From a checkpoint of a small mixture-of-experts model trained on Wikipedia.
Experts: 336 GELU neurons an expert, a softmax router, a shared expert of 896 neurons.
Below are experts of layer 5 (counted from 0) of a mixture-of-experts language model. Rows are named router (the router's row for the expert) and show model dimensions 720-767. Each number is 128 + 32 x the weight over its row's rms, rounded and kept within 0 to 255. Numbers have three digits each.
After each expert's rows: "comes before" lists some tokens at least twice as common just after its tokens as in all text. This comes from a sample of Wikipedia text that the model never trained on. Tokens count by the router's weight.

# expert 28
router:144092152159103112160109183079133153095127101068193159148148121145117124188136107095186139141101143112144137180106097142128141089133164089066177
comes before: "–", " |", ",", ")\n", "\n", ")"

# expert 6
router:188104077154101109161078139096054128102088066137122051085088073148170131135100107111161182134144178105170154117073122085151127055116105162159105
comes before: " |", "0", ".", "%", " |\n", "5"

# expert 19
router:154154131141103087115081161100115133146114137120118122129138140089204137120154121090163133163090139096155133087107089114137081102117130125070117
comes before: " of", ",", " in", " and", " by", "\n"

# expert 25
router:192138102190156109105085130130118111090128097083114073164186155125168144127149107124101183169099100111201138189133075144111116138093142119066162
comes before: "-", " the", " ", "|", "=", "=="

# expert 9
router:155084084126094110116108107112087080126138126148079097136101178063159121149238047142135141176070149067126166159125111120191139112158112167124165
comes before: " of", " to", " in", " for", "ing", " with"

# expert 1
router:129135124104157168085077180114139183087155074126147121115131123104134151123183138090165126137142134068163071111095170126169136131103060097118146
comes before: " of", "\n", ":", ",", ".", " in"

# expert 26
router:149083102149099107074117170071109172098180141087112088138105073118123134134114084088128168161109113092108138143157134091143115102126154097094135
comes before: "|", " |", " |\n", "|---|---|---|\n", "|---|---|---|---|\n", ";"

# expert 12
router:158137128139095146059084180079104175100135088090060066146084127077146111126189093113154149112127119061141088137088099107092167152066147117052182
comes before: " ", " —", " −", " +", " Votes", " %"

# expert 2
router:227092133131151133132086120110109100126134056140103146162107136155096098093128108116185171204117113100152084121157084124159129116094126158091147
comes before: "20", "19", "18", "1", "2", "3"

# expert 5
router:150123157153080113092136107076082183077094059104115106131109116070181116121171088122123204141107098119182107169123085063172135084127135108119198
comes before: " the", " The", "==", " He", " In", " It"

# expert 22
router:134146091106153092074088174110108111144120117141122107090151123087125156132151173077159163155098133070143190173079151146131151152116077117060164
comes before: " (", ",", " |", "\n", "'s", " was"

# expert 20
router:111132157182085113192132115133074055127140077124086122131116193133111150125144087136119161078110167080140135147126167175128098120113131087128112
comes before: " |", ".", "–", "%", ";", ")"

# expert 16
router:179143144169121127182061129097112129136076083059107095176114207136134106121109142146130123106086076108145108151081164178178149091113056077103130
comes before: ":", " |", " of", ".S", " in", " |\n"

# expert 17
router:192092127128121109122098155089100152088083156095127087142088125080151143163102084074132156186134107150150168118124119130116139138181089070074201
comes before: " ", "===", " \"", "==", "See", " USA"

# expert 7
router:158117109117085104142144102115181101078079105069160090173133146153116128121106097095143161108139092071178109216056100122140137101146131105113144
comes before: " the", ",", " to", ".\n\n", " was", ")\n"

# expert 11
router:097140098138155115145070142106057156077166151110054081152114131096151112104206106127215127139076149100170197154065147130092169096125120131131183
comes before: "0", "1", " a", " been", "2", "3"